config.yaml
n_layer: 15
d_model: 128
n_experts: 64
experts_per_token: 4
d_expert: 64
d_shared_expert: 0
activation: "swiglu"
moe_layers: [0, 2, 4, 6, 8, 10, 12, 14]
router_score: "softmax"
normalize_top_k: false
routed_scale: 4.33
balance_loss: 0.0024
balance_bias: false
router_z_loss: 0.001
n_groups: 4
groups_per_token: 1
init_std_router: 0.00631
lr_router: 0.00245
n_head: 4
n_kv_head: 4
head_dim: 64
vocab_size: 8192
norm: "rmsnorm"
norm_place: "pre"
norm_eps: 1e-05
positions: "rope"
rope_base: 10000.0
rope_fraction: 1.0
qk_norm: false
attn_scale: 0.125
tie_embeddings: false
parallel_block: false
init: "normal"
init_std_qkv: 0.0564
init_std_o: 0.00728
init_std_up: 0.0564
init_std_down: 0.00651
init_out_by_depth: true
optimizer: "muon_variant"
lr: 0.00771
beta1: 0.93
weight_decay: 0.032
lr_head: 0.0165
grad_clip: 1.0
warmup_steps: 200
schedule: "wsd"
decay_fraction: 0.64
decay_shape: "pow"
final_lr_fraction: 0.0
batch_tokens: 65536
seq_len: 256
doc_mask: false
train_tokens: 437200000
steps: 6672
dataset: "wikipedia_en"
Below are experts of layer 4 (counted from 0) of a mixture-of-experts language model. Rows are named router (the router's row for the expert), gate (a neuron's input weights, with its number), up (a neuron's input weights, with its number) and show model dimensions 0-127. Each number is 200 + 40 x the weight over its row's rms, rounded and kept within 0 to 999.
After each expert's rows: a language model's description of what the expert responds to. This comes from a sample of Wikipedia text that the model never trained on.

# expert 44
router,218,221,228,199,214,122,224,236,147,184,192,164,180,152,245,246,227,213,259,197,153,172,194,196,201,248,249,182,159,243,158,197,207,147,215,252,250,205,179,285,191,161,151,202,240,255,182,149,234,186,191,172,250,128,207,218,193,122,180,212,176,159,228,267,174,222,201,204,169,188,246,229,291,266,113,186,191,161,235,155,197,199,159,220,172,257,229,169,253,247,175,174,244,247,189,168,159,227,147,161,256,303,170,166,154,180,217,177,192,234,200,230,204,206,131,128,197,146,189,157,172,136,221,202,140,96,237,210
gate2,184,184,226,197,189,179,124,203,128,247,253,144,197,148,195,170,229,178,264,238,228,227,199,211,216,205,214,265,198,291,224,181,237,256,267,164,247,263,239,209,143,217,188,143,263,187,167,195,188,216,249,172,145,207,207,208,187,207,212,178,187,175,239,177,147,185,218,258,172,198,252,106,161,192,251,208,186,162,247,268,192,219,197,170,245,185,243,190,213,105,200,323,227,151,171,222,218,236,255,224,162,178,235,159,188,213,186,214,208,249,138,220,263,217,156,117,182,240,209,139,145,251,138,224,198,209,241,255
up2,255,249,175,173,229,245,173,185,123,179,175,203,227,246,171,308,243,236,137,266,196,149,201,206,217,215,253,199,229,150,205,219,204,193,144,164,169,197,169,148,174,153,193,131,178,212,143,228,155,197,255,210,173,241,261,287,157,246,221,196,258,212,200,204,164,176,147,176,215,162,157,272,269,176,170,181,143,145,170,160,253,193,236,137,155,290,190,198,158,195,222,136,241,146,126,211,259,211,232,189,177,171,188,173,169,188,249,231,209,223,189,221,128,167,203,265,217,154,200,232,213,168,156,238,165,237,263,196
gate3,218,188,164,232,216,138,159,194,239,157,147,283,194,189,178,252,232,180,226,241,211,222,179,205,119,198,195,236,189,239,180,70,207,256,209,167,184,166,275,202,118,172,208,202,261,267,272,167,198,167,115,223,186,176,275,194,204,217,243,171,167,149,182,253,155,206,296,208,187,207,168,249,253,120,234,228,116,190,241,204,224,191,205,221,141,215,226,200,186,151,177,244,182,158,210,212,217,252,143,176,131,223,189,223,236,226,171,203,199,117,179,143,185,200,178,183,169,187,200,137,181,129,214,198,221,176,169,158
up3,217,209,255,269,192,203,216,248,253,222,271,271,259,208,255,182,215,232,208,264,165,197,204,203,248,214,181,208,236,217,149,233,248,122,203,152,219,192,192,199,246,176,106,231,236,232,198,169,274,247,165,260,161,160,205,192,196,160,177,225,227,178,254,204,212,191,127,233,189,220,180,242,190,261,203,257,229,215,215,210,262,195,250,243,232,105,228,201,150,168,236,147,172,121,207,233,194,173,193,181,174,185,162,160,133,148,175,171,227,142,183,299,237,179,209,133,159,155,204,168,310,193,223,179,203,183,148,235
gate4,188,206,246,239,204,192,193,191,170,249,162,212,193,214,162,183,161,185,141,242,170,138,149,309,232,264,248,156,256,153,218,200,224,150,183,235,165,189,179,278,221,161,308,177,236,254,198,255,202,274,208,117,188,247,211,202,231,253,207,186,123,158,178,210,225,187,286,169,185,249,155,239,197,191,133,207,181,214,231,171,135,179,226,244,186,193,259,162,193,210,204,204,263,218,203,221,217,222,111,236,219,231,213,143,178,229,160,174,200,271,243,137,200,206,193,286,195,269,193,147,199,135,228,185,175,199,193,244
up4,200,123,192,190,183,223,291,224,287,185,245,248,135,167,199,213,135,218,155,181,202,205,190,251,169,243,142,210,169,185,196,217,220,132,214,187,127,136,198,280,193,184,228,236,190,220,222,173,189,223,170,199,289,187,223,165,238,142,164,201,216,258,224,247,148,264,235,143,133,229,179,224,233,185,230,199,175,249,217,196,161,220,162,184,176,208,216,167,163,219,175,170,230,198,199,190,272,223,222,220,234,171,196,264,184,202,162,182,223,179,206,208,275,305,260,175,207,254,246,210,296,133,225,293,164,261,157,190
Description: Digits inside years and measurements and labels like No. in infobox lines, such as 2'0'13, '4'26 cu ft, "No. of episodes".

# expert 41
router,237,251,227,184,225,132,212,226,178,170,175,178,162,157,244,247,228,218,271,189,197,187,183,209,207,244,232,187,131,225,169,166,211,165,192,228,249,191,145,275,184,167,166,187,244,243,175,166,251,191,216,201,260,129,212,199,210,126,215,200,145,154,219,289,151,216,215,208,149,180,252,237,306,247,90,214,180,151,221,178,193,241,144,220,174,277,219,191,219,251,178,198,259,237,187,163,158,221,137,168,254,258,158,169,172,171,229,168,178,232,178,225,232,158,138,160,185,165,207,148,166,123,178,203,170,117,231,240
gate1,172,200,230,216,247,166,244,272,131,248,243,177,208,234,212,190,243,189,221,168,247,192,214,153,156,198,234,192,224,214,191,257,161,216,248,158,158,222,138,179,187,246,174,211,219,181,241,205,210,299,173,208,250,216,195,249,217,170,245,233,220,183,232,144,143,289,182,243,163,140,209,210,222,226,250,176,139,100,323,218,163,147,208,167,120,155,162,190,177,205,183,220,183,209,177,220,162,232,144,277,145,252,163,186,183,201,198,163,253,247,199,230,286,149,191,177,196,169,199,225,190,252,242,278,165,161,240,185
up1,214,206,231,161,204,170,212,186,162,175,156,157,165,193,185,123,183,196,219,280,153,133,281,169,196,186,147,158,234,142,256,175,214,245,212,190,181,192,293,224,153,129,193,169,198,223,184,225,221,122,231,196,119,213,115,136,203,183,249,221,257,168,194,208,148,146,225,225,236,185,155,188,186,173,214,220,257,167,194,162,174,279,262,200,172,220,236,157,138,232,163,186,222,182,256,206,266,200,264,275,203,218,231,195,255,197,126,216,196,185,198,216,175,170,128,259,159,180,229,229,157,231,192,154,261,141,214,139
gate2,167,312,284,196,210,184,181,217,180,213,212,171,278,226,241,213,156,170,241,227,233,178,166,142,151,169,172,108,198,199,213,200,242,166,178,187,235,248,216,228,155,205,117,162,238,280,224,233,292,169,200,246,189,187,163,265,220,175,233,181,198,218,209,199,252,156,223,232,223,237,122,197,243,172,164,298,193,246,192,255,147,254,217,160,178,181,167,206,230,222,202,197,180,221,131,188,192,188,234,146,312,194,164,235,223,208,193,235,215,250,180,161,298,199,175,246,260,254,182,226,193,205,201,239,158,184,236,219
up2,256,202,158,224,223,257,237,184,141,183,118,151,174,223,295,169,186,209,274,165,163,252,305,210,250,236,216,197,203,207,195,226,196,197,279,149,146,239,239,224,191,159,249,182,191,160,211,151,183,225,235,219,237,160,167,152,169,293,179,234,142,196,192,234,202,269,248,213,192,197,245,221,173,258,281,155,161,213,239,249,208,228,185,225,156,180,201,169,217,285,198,186,233,192,258,197,195,230,153,255,164,223,209,215,98,153,281,213,168,188,175,263,205,232,147,153,149,213,179,204,174,198,245,218,217,169,184,240
gate3,205,220,196,212,287,219,238,220,213,236,171,118,234,192,273,145,258,192,206,257,211,113,254,127,217,225,220,224,226,237,199,129,169,180,215,177,166,212,160,226,112,175,233,148,174,163,187,203,263,155,198,169,211,177,301,249,197,157,143,153,175,216,147,211,217,202,248,200,229,288,172,168,237,197,225,177,271,244,185,181,119,152,176,218,254,260,192,201,246,255,183,176,207,141,267,140,189,243,192,220,171,238,189,202,140,148,253,194,160,232,201,169,216,173,166,217,212,160,220,250,156,219,178,202,212,133,187,263
up3,172,219,174,163,191,181,229,188,180,231,281,161,246,158,250,237,205,255,235,276,233,149,225,212,234,170,236,183,183,149,221,257,226,167,191,130,206,214,251,237,197,190,155,240,200,135,239,195,156,209,178,259,121,109,163,161,204,142,130,144,213,213,187,260,156,229,220,224,217,217,241,264,149,211,167,176,232,156,158,202,224,225,211,165,219,134,206,165,282,246,179,233,144,256,235,251,186,181,239,207,286,209,182,153,203,133,170,170,206,291,148,219,280,181,177,213,228,271,207,237,172,244,197,225,154,180,180,220
Description: Inner digits of years and figures, mostly 0, 9 and 1, in dates and ranges like 2002, 1947, 49.30, plus country names.

# expert 22
router,222,233,215,204,203,137,199,222,175,186,194,166,157,145,247,246,233,230,240,231,205,183,190,218,182,252,244,161,185,221,163,190,205,194,210,224,244,198,174,281,181,173,150,207,233,219,164,129,244,199,187,186,254,114,183,222,195,106,176,195,170,148,238,243,163,197,239,207,166,199,236,227,261,240,131,187,178,181,232,172,183,212,143,224,195,272,223,156,252,262,167,202,283,275,193,146,153,225,149,177,267,317,149,183,157,175,245,182,208,229,185,223,239,176,111,135,199,179,200,172,168,128,194,208,164,128,269,242
gate17,104,252,227,267,167,190,173,185,207,149,147,108,216,191,227,198,201,223,275,197,225,176,185,193,177,193,159,249,247,267,168,142,212,200,258,149,201,171,169,137,156,157,208,95,208,269,193,182,193,143,245,237,221,244,257,215,246,213,210,215,231,208,199,228,184,225,236,195,233,170,210,249,159,163,236,186,180,230,242,184,171,293,172,227,179,251,153,216,162,178,215,181,244,293,152,128,201,188,157,150,214,215,127,163,233,279,175,215,169,211,195,161,170,127,232,186,173,230,194,157,189,194,204,287,145,230,172,213
up17,206,248,197,107,122,192,175,193,204,227,178,264,182,154,128,200,163,171,174,189,186,186,159,201,223,220,245,166,179,215,199,170,182,175,204,140,191,189,252,223,192,193,241,248,192,167,202,112,276,196,250,225,195,250,272,189,199,205,191,229,198,159,202,223,265,215,242,272,178,204,258,176,278,218,158,201,166,131,182,246,204,276,231,164,228,205,192,239,238,180,328,166,159,190,269,165,203,242,256,185,233,170,134,233,142,215,221,126,181,171,228,160,257,175,183,165,255,172,167,219,207,201,177,175,203,270,296,228
gate18,191,240,232,203,239,134,222,244,175,139,222,207,196,149,194,161,195,207,122,211,179,128,195,179,108,205,143,125,178,209,172,245,205,193,284,191,245,155,300,235,224,198,159,212,276,174,237,221,211,176,191,150,266,214,198,256,181,170,247,296,183,196,176,215,204,170,134,208,223,160,232,161,257,170,234,262,163,273,159,210,145,165,183,252,158,233,194,243,181,149,223,208,208,195,219,196,226,149,151,160,208,220,91,161,228,228,170,194,201,228,194,156,221,159,210,146,304,189,218,217,174,147,179,209,218,168,231,221
up18,121,167,271,176,238,215,145,172,154,155,162,229,229,205,162,194,137,236,257,277,171,199,165,207,235,173,264,175,230,259,170,259,138,211,244,191,224,224,281,219,180,192,177,238,261,232,192,148,244,151,197,236,201,171,251,235,216,189,234,162,255,125,131,196,196,203,119,198,190,275,199,156,191,174,249,213,243,165,224,230,132,195,212,223,226,226,219,185,162,199,211,150,179,134,258,137,284,165,126,219,157,166,250,196,198,224,232,190,208,214,183,165,217,205,255,262,184,198,156,138,197,171,219,209,216,280,265,170
gate19,246,208,318,226,182,127,211,241,207,237,143,217,153,151,243,236,304,167,175,171,222,198,214,131,176,243,177,140,191,173,251,214,267,153,286,216,204,241,236,245,189,195,264,137,167,163,165,201,278,157,177,219,200,219,247,192,262,198,243,205,200,181,208,201,215,236,205,211,294,207,183,147,215,252,174,182,175,217,121,186,174,225,175,205,140,226,237,155,147,174,153,277,181,183,188,203,175,279,237,167,192,163,198,164,267,199,294,159,206,205,231,195,189,246,173,254,178,154,181,194,213,211,174,196,155,252,218,197
up19,225,220,297,213,164,232,272,241,164,154,228,174,272,256,246,174,271,173,214,172,163,186,225,202,285,202,174,182,180,214,230,194,201,226,221,227,237,236,128,249,230,223,234,233,191,147,242,174,195,313,211,214,225,151,178,194,219,186,197,144,207,226,235,270,186,262,218,196,253,223,181,253,167,170,234,233,163,265,172,217,217,154,190,201,173,197,224,166,154,208,249,200,210,168,144,103,183,192,193,267,222,176,216,153,187,285,184,184,150,282,233,251,213,145,219,233,181,124,229,248,166,240,120,208,162,174,248,186
Description: Nouns ending names of competitions, works and categories, such as Championships, Cup, Classic, film, cancer, plus blanks and articles in lists.

# expert 9
router,221,230,223,210,214,134,221,232,161,170,179,174,162,135,237,255,223,217,227,203,156,169,196,208,212,248,238,168,155,230,166,173,218,174,219,225,252,227,163,260,176,131,171,196,249,222,153,135,212,178,202,175,273,114,187,245,196,137,169,197,150,151,231,264,165,218,227,209,161,194,250,239,264,242,112,200,158,177,251,196,193,215,149,227,184,275,222,176,225,234,172,193,246,263,208,167,166,216,137,161,272,315,151,169,188,162,214,160,189,242,161,188,223,157,137,142,214,170,210,165,180,135,180,194,167,104,226,237
gate0,256,202,151,221,190,188,182,233,191,192,146,218,173,156,152,238,236,192,152,246,263,132,169,250,218,207,203,218,220,217,251,194,97,166,149,273,257,263,198,180,195,255,266,183,153,212,183,244,240,152,232,195,208,264,206,200,270,263,182,271,178,112,286,188,183,289,207,176,215,207,221,186,230,196,246,236,166,228,192,152,171,244,182,175,189,182,196,137,134,183,122,242,130,213,184,170,200,192,253,147,170,193,167,198,164,273,230,238,160,165,161,193,207,185,210,241,190,167,169,205,219,290,198,272,218,220,180,167
up0,222,232,186,186,161,155,209,144,213,258,204,171,237,240,241,310,256,195,200,169,169,220,316,252,224,247,243,214,144,169,163,210,248,171,143,141,149,210,190,121,231,163,129,269,259,219,243,206,214,172,182,188,219,192,205,150,201,195,226,187,160,215,225,177,282,139,194,206,142,166,175,202,202,220,151,205,190,236,250,180,172,191,135,264,243,150,170,202,179,249,252,210,273,239,275,173,239,237,190,139,195,206,220,190,179,202,177,194,237,224,239,97,245,238,224,189,229,210,175,194,169,258,258,200,156,159,195,247
gate1,159,155,216,141,210,184,173,193,98,151,264,221,209,272,127,220,198,179,179,218,170,183,245,191,180,269,221,181,237,286,197,125,207,170,207,137,151,179,236,174,212,188,110,192,252,161,173,180,208,181,235,232,268,171,174,113,158,147,138,188,181,273,214,186,222,128,204,171,201,230,195,251,216,219,184,240,122,194,209,157,165,242,283,228,170,218,205,134,229,142,163,162,228,168,197,161,219,196,191,247,250,214,206,216,194,198,205,159,146,152,152,219,156,160,127,128,222,154,221,203,209,180,226,194,216,205,202,115
up1,150,194,238,213,225,230,159,223,252,211,203,177,200,188,264,182,117,220,226,249,239,223,266,169,204,229,194,210,202,219,300,240,154,230,221,206,180,216,176,151,138,199,207,178,103,156,270,162,154,214,255,188,216,220,184,232,227,140,247,168,230,216,194,148,177,180,166,140,222,262,199,236,254,222,214,376,203,189,187,196,130,209,180,200,227,237,217,220,148,225,185,170,184,252,152,201,217,198,196,187,171,225,196,117,171,185,174,202,239,217,156,285,86,212,222,210,202,267,200,234,144,182,197,230,227,206,204,192
gate2,293,171,250,157,159,204,165,218,245,158,238,186,223,183,295,234,175,160,204,223,212,160,265,208,191,225,233,193,100,181,207,250,154,144,189,207,231,192,230,179,127,207,174,164,205,269,171,183,256,119,288,190,249,172,180,156,241,172,225,233,193,175,187,206,223,135,214,188,153,197,246,256,146,211,200,152,196,218,177,220,167,194,154,190,233,166,194,225,198,199,207,238,172,207,305,168,231,223,180,220,207,216,172,217,197,157,130,110,201,139,295,240,218,138,187,185,200,199,196,199,192,249,217,227,238,81,246,187
up2,163,250,153,180,267,178,154,196,285,230,268,162,132,215,179,258,208,286,124,196,229,187,179,255,178,157,79,217,244,202,203,161,249,189,117,147,245,174,144,221,195,195,214,188,201,165,159,177,282,203,228,228,270,192,157,251,209,164,235,204,184,200,222,154,265,179,235,206,201,186,211,180,199,152,230,274,287,239,234,242,163,181,213,272,203,261,195,189,150,254,204,178,228,173,181,205,254,197,208,175,206,233,189,161,195,179,134,160,183,230,237,280,173,132,145,201,220,200,163,213,244,178,195,212,225,236,229,163
Description: Words and pieces inside proper names of institutions and people, like University, League, Centre, Press, and digits inside years.

# expert 36
router,237,223,219,193,203,121,205,229,169,171,204,164,142,153,237,222,224,231,257,223,144,166,187,226,167,247,267,184,160,222,144,177,216,152,214,232,247,171,150,282,183,165,180,216,221,216,184,162,229,188,193,195,264,127,197,218,209,149,210,196,145,150,231,265,167,235,219,177,108,164,267,225,268,254,107,207,175,155,222,172,212,230,147,201,162,269,241,168,250,245,175,214,265,259,205,173,184,210,161,166,276,282,190,151,160,187,207,189,171,217,183,217,209,167,129,135,195,195,204,209,155,133,212,199,142,110,219,189
gate2,184,124,154,176,219,214,266,265,182,201,197,224,169,205,229,189,146,192,166,176,197,238,176,198,218,189,206,272,146,165,217,181,225,230,185,174,269,123,189,269,158,214,225,142,209,192,233,254,176,220,151,135,190,221,217,182,235,210,211,271,176,251,206,198,192,178,203,159,197,206,273,227,252,181,177,103,191,202,248,143,175,247,152,136,157,267,269,212,206,147,238,233,170,229,179,187,154,300,203,230,247,136,143,169,189,207,184,139,201,213,138,232,224,226,142,169,193,251,197,172,176,267,227,248,223,128,248,116
up2,277,178,154,175,219,234,195,262,212,231,268,180,222,243,180,234,226,183,211,208,204,177,186,232,138,142,197,209,280,171,206,226,187,159,145,239,208,245,138,186,207,140,167,177,238,221,263,154,213,243,220,269,211,90,204,172,203,173,209,223,221,179,181,182,178,225,176,256,166,174,247,200,202,170,152,159,224,234,122,203,204,166,214,207,179,206,175,176,228,281,192,237,261,189,182,261,207,184,108,231,214,221,250,243,183,194,277,124,240,290,227,203,270,255,157,240,183,215,226,210,204,216,196,150,165,263,83,182
gate3,207,186,228,199,193,163,188,218,169,175,193,164,117,213,215,213,233,179,175,264,180,169,234,218,251,168,187,189,242,260,141,170,191,178,256,222,191,152,195,249,198,190,203,255,167,289,124,176,264,206,190,174,223,241,186,291,240,206,221,181,173,237,220,172,179,235,227,252,215,141,268,195,157,156,175,296,150,199,171,193,342,171,190,261,134,164,241,203,210,138,192,207,200,242,196,128,180,223,244,148,183,265,219,222,200,227,179,178,244,220,273,203,220,145,212,122,128,233,166,159,211,205,156,215,214,183,142,170
up3,235,217,137,205,228,253,270,259,277,230,130,219,262,185,246,231,168,175,215,153,195,212,203,150,178,175,112,224,246,174,220,131,157,256,173,258,208,218,207,176,241,210,135,218,209,156,183,259,205,228,178,210,268,125,125,257,198,176,195,191,183,183,199,165,160,206,185,260,234,235,264,269,225,246,184,249,242,183,207,148,209,252,190,253,156,211,242,174,176,240,256,144,111,195,199,173,191,192,198,216,191,147,156,155,163,171,179,138,118,249,121,198,202,233,188,193,152,193,153,199,173,230,209,146,194,194,161,142
gate4,233,247,238,250,253,193,159,233,176,126,166,231,239,196,188,211,177,106,190,161,188,183,204,298,213,138,209,208,235,215,183,220,129,200,293,134,192,159,200,156,196,227,250,196,184,220,149,209,113,203,189,190,168,148,287,219,266,170,175,235,173,313,140,183,202,250,244,201,153,196,192,188,127,169,130,172,140,210,210,187,155,279,192,193,204,162,192,230,168,281,163,183,201,224,188,180,188,226,272,162,235,285,155,170,172,181,189,207,143,268,211,216,212,170,215,178,230,225,234,166,232,201,178,208,216,190,193,151
up4,136,218,192,154,191,253,221,211,129,181,265,232,166,183,202,239,238,159,204,196,243,198,263,204,177,214,148,226,278,184,206,219,204,218,192,160,207,244,151,168,215,250,212,211,181,208,215,256,206,210,203,237,194,190,209,136,216,157,156,252,191,156,192,135,116,187,226,209,249,210,214,221,171,200,247,209,132,234,204,211,136,217,227,231,222,171,161,159,203,161,259,121,243,106,216,200,203,237,274,221,146,173,131,320,215,204,155,235,341,175,236,203,179,213,180,185,205,129,127,178,158,184,256,197,201,249,200,213
Description: Digits in ages, coordinates, model numbers and ranges, such as aged 79–80, I4 engine, 15–49 years, plus hyphens.

# expert 12
router,222,235,224,203,211,131,202,215,132,185,202,167,151,177,243,261,212,229,220,212,179,186,184,244,220,230,268,207,166,242,155,207,218,183,235,218,291,223,201,261,179,171,183,215,203,215,167,130,187,192,202,169,283,134,204,232,187,144,181,194,163,169,213,254,160,231,227,190,135,187,244,234,256,245,107,189,141,191,267,189,189,193,164,215,163,272,215,200,235,255,178,208,288,280,169,172,155,230,145,158,295,306,171,150,218,189,220,144,169,234,165,190,242,181,163,128,164,182,239,180,193,154,179,235,180,140,212,233
gate1,182,230,242,212,238,197,149,166,166,125,185,188,214,190,233,232,205,198,207,226,185,129,270,241,176,284,185,207,184,200,223,198,175,304,200,191,218,175,209,189,163,205,254,169,129,205,232,182,167,219,244,271,218,142,191,222,235,174,196,161,162,233,222,190,140,193,248,170,184,147,213,214,268,148,248,143,148,201,253,235,306,217,163,218,248,173,205,162,240,262,192,159,239,247,167,201,207,199,117,192,223,276,176,174,270,212,254,197,181,224,158,219,189,255,221,203,246,187,202,137,227,124,238,256,202,81,184,245
up1,158,131,208,163,184,242,199,151,170,204,293,193,229,197,263,234,202,168,148,186,292,189,191,203,139,136,140,226,270,224,139,196,209,211,241,162,175,181,197,230,201,157,200,238,244,193,169,172,282,161,193,221,191,271,199,241,245,256,222,218,191,198,210,237,206,202,256,222,183,203,210,212,192,216,137,195,210,129,214,190,264,162,298,165,204,164,237,176,177,119,264,248,271,220,156,199,158,192,212,270,153,208,207,139,239,227,212,151,224,177,174,109,213,160,192,152,171,204,222,209,229,212,208,265,85,204,210,234
gate2,230,177,235,275,222,150,170,200,207,260,187,141,195,137,220,237,186,213,260,149,238,204,238,200,234,253,186,239,275,229,146,243,212,198,150,183,220,91,227,235,190,214,157,158,249,183,189,266,248,135,227,173,175,181,222,216,214,147,203,182,217,256,200,229,204,146,198,118,193,258,238,192,216,120,257,196,170,151,293,205,214,134,165,238,173,148,263,117,135,254,214,236,173,155,195,187,146,239,225,224,193,217,172,144,232,179,210,181,189,180,231,197,266,219,148,189,186,163,206,213,199,269,174,127,207,135,186,177
up2,200,229,256,135,144,187,204,246,261,145,242,212,212,171,187,155,152,171,190,239,158,170,163,188,244,237,244,171,249,214,238,165,261,175,185,211,192,273,174,197,227,211,215,192,180,273,143,143,203,231,232,224,215,184,119,151,225,189,288,172,225,202,241,220,227,174,190,279,261,195,218,249,163,214,198,169,249,244,169,156,142,225,187,215,180,189,178,245,274,148,272,214,267,269,205,188,209,232,199,162,194,201,123,205,222,196,120,256,230,245,183,134,223,192,258,167,306,187,189,194,192,113,189,254,188,169,171,232
gate3,178,156,207,188,233,243,211,177,257,254,230,218,171,174,184,143,176,195,214,208,249,131,216,228,250,247,120,161,204,209,150,262,195,258,212,229,225,197,183,171,152,169,121,209,223,240,227,149,175,151,218,208,224,184,237,211,165,189,199,263,177,209,153,234,154,196,180,221,184,208,285,183,266,165,260,189,182,95,247,154,243,278,179,258,196,195,222,251,160,272,204,261,183,263,188,166,163,276,157,162,248,233,83,212,201,171,184,195,225,227,139,193,129,157,195,247,232,133,217,211,219,136,185,174,203,187,177,212
up3,317,270,231,194,250,256,193,207,218,235,216,172,232,186,226,140,142,194,147,176,229,199,246,186,233,197,189,163,186,203,244,172,262,186,228,220,123,187,143,187,239,169,228,233,277,283,189,241,171,186,147,169,161,258,217,232,213,131,176,252,231,253,198,203,201,128,190,184,163,231,215,245,200,220,192,232,157,203,263,265,177,75,209,180,215,213,184,87,119,174,226,148,220,154,159,185,189,231,237,212,209,148,198,170,203,193,175,175,199,197,124,197,241,238,170,186,179,242,193,228,221,164,197,241,122,207,189,155
Description: Commas and the words of multiword names for places, institutions and countries, such as Kurdistan Province, United States, Uganda Management Institute.

# expert 20
router,218,227,246,211,211,118,212,230,150,170,192,177,155,152,240,242,231,235,215,214,180,180,236,191,189,261,224,144,150,224,182,187,219,184,222,255,226,215,146,250,163,167,152,200,243,218,157,191,240,174,216,186,262,139,224,190,201,114,181,189,134,159,223,279,177,198,235,206,159,154,238,213,267,230,131,191,167,169,241,203,204,218,135,234,186,257,209,178,232,254,189,173,286,253,195,164,158,236,113,175,257,291,171,175,157,166,218,163,151,234,171,252,231,169,124,137,193,157,193,201,162,161,176,208,155,95,222,232
gate17,227,241,247,137,162,139,227,248,204,204,155,222,235,164,211,173,167,185,163,215,199,160,242,205,140,260,179,151,170,184,175,173,235,177,256,112,179,167,89,255,229,198,188,176,203,221,278,228,228,197,258,216,193,312,202,147,200,191,260,173,156,102,227,196,194,227,218,153,196,238,180,211,230,175,209,183,178,130,229,206,226,194,196,207,176,224,92,205,241,211,234,289,226,220,185,203,177,195,256,251,171,214,258,183,146,193,225,207,224,121,161,177,185,212,150,220,179,260,204,117,275,188,220,206,162,252,216,165
up17,181,224,268,222,119,157,177,197,278,161,192,247,162,241,177,153,195,192,256,249,183,232,211,222,159,162,220,175,117,178,129,192,240,256,262,149,99,224,218,220,202,166,194,173,216,167,266,202,239,215,216,203,211,243,179,242,170,201,206,190,140,135,236,240,287,215,254,165,273,216,218,245,147,225,216,192,260,167,204,238,205,177,257,209,163,194,205,154,195,203,238,185,203,212,249,227,154,194,264,202,211,231,304,178,146,214,230,122,220,223,233,167,186,170,120,158,222,246,192,142,145,230,249,193,268,188,225,191
gate18,152,196,233,249,169,163,172,168,148,170,215,180,245,194,193,182,261,127,226,319,156,177,237,163,218,178,161,176,154,188,220,240,234,187,178,203,305,176,207,152,222,227,179,255,209,230,228,282,256,245,147,162,291,215,174,174,176,148,222,285,187,135,188,198,201,140,262,205,199,181,237,171,157,176,218,174,226,158,212,237,233,154,227,226,166,194,261,195,252,218,209,156,176,179,169,214,241,203,149,187,160,189,181,271,261,275,255,169,241,147,197,149,228,134,235,242,192,185,231,179,187,179,139,275,176,198,158,200
up18,262,228,217,215,250,197,260,206,219,145,245,141,179,199,151,206,126,233,241,149,260,138,158,166,210,163,153,196,269,180,182,180,148,188,208,202,116,191,209,215,233,170,229,157,208,220,196,142,212,197,142,245,158,172,221,204,205,227,159,177,244,221,202,157,231,221,199,188,202,170,117,164,209,213,123,221,137,238,198,246,164,254,193,252,238,212,197,153,138,184,216,182,186,235,161,212,207,191,194,212,254,227,144,193,166,183,114,98,151,249,184,223,201,226,227,133,155,253,57,214,212,182,155,231,162,181,252,244
gate19,184,275,234,227,170,182,240,236,198,177,187,244,150,202,168,149,183,172,190,221,245,142,138,166,202,167,256,215,164,306,186,164,251,209,219,125,213,191,233,208,210,238,230,190,203,193,228,234,242,185,249,221,276,174,199,203,175,188,208,236,179,164,228,258,233,209,171,202,230,264,140,172,173,160,162,177,192,153,252,108,195,232,164,278,95,184,202,214,294,210,174,202,222,185,189,156,268,138,183,170,230,206,186,195,161,279,212,194,223,123,225,230,268,281,180,137,184,176,155,143,143,207,250,230,235,201,177,163
up19,293,128,219,174,193,214,159,169,206,146,173,69,179,241,177,186,146,162,185,210,227,163,208,215,159,229,196,188,219,209,141,180,236,231,175,175,184,163,256,175,182,170,146,185,296,187,166,217,175,208,232,184,184,262,201,169,167,243,250,224,235,183,204,143,228,96,229,254,98,226,151,232,158,180,230,207,183,191,229,135,203,172,230,237,165,150,176,221,192,269,258,183,244,118,233,245,242,219,207,230,209,224,228,228,187,256,132,141,165,214,197,276,300,214,198,170,197,185,172,162,184,222,211,170,224,204,183,232
Description: Relative and complement words like which, who, that after a comma or noun, plus sentence-final periods, blank table cells, first year digits.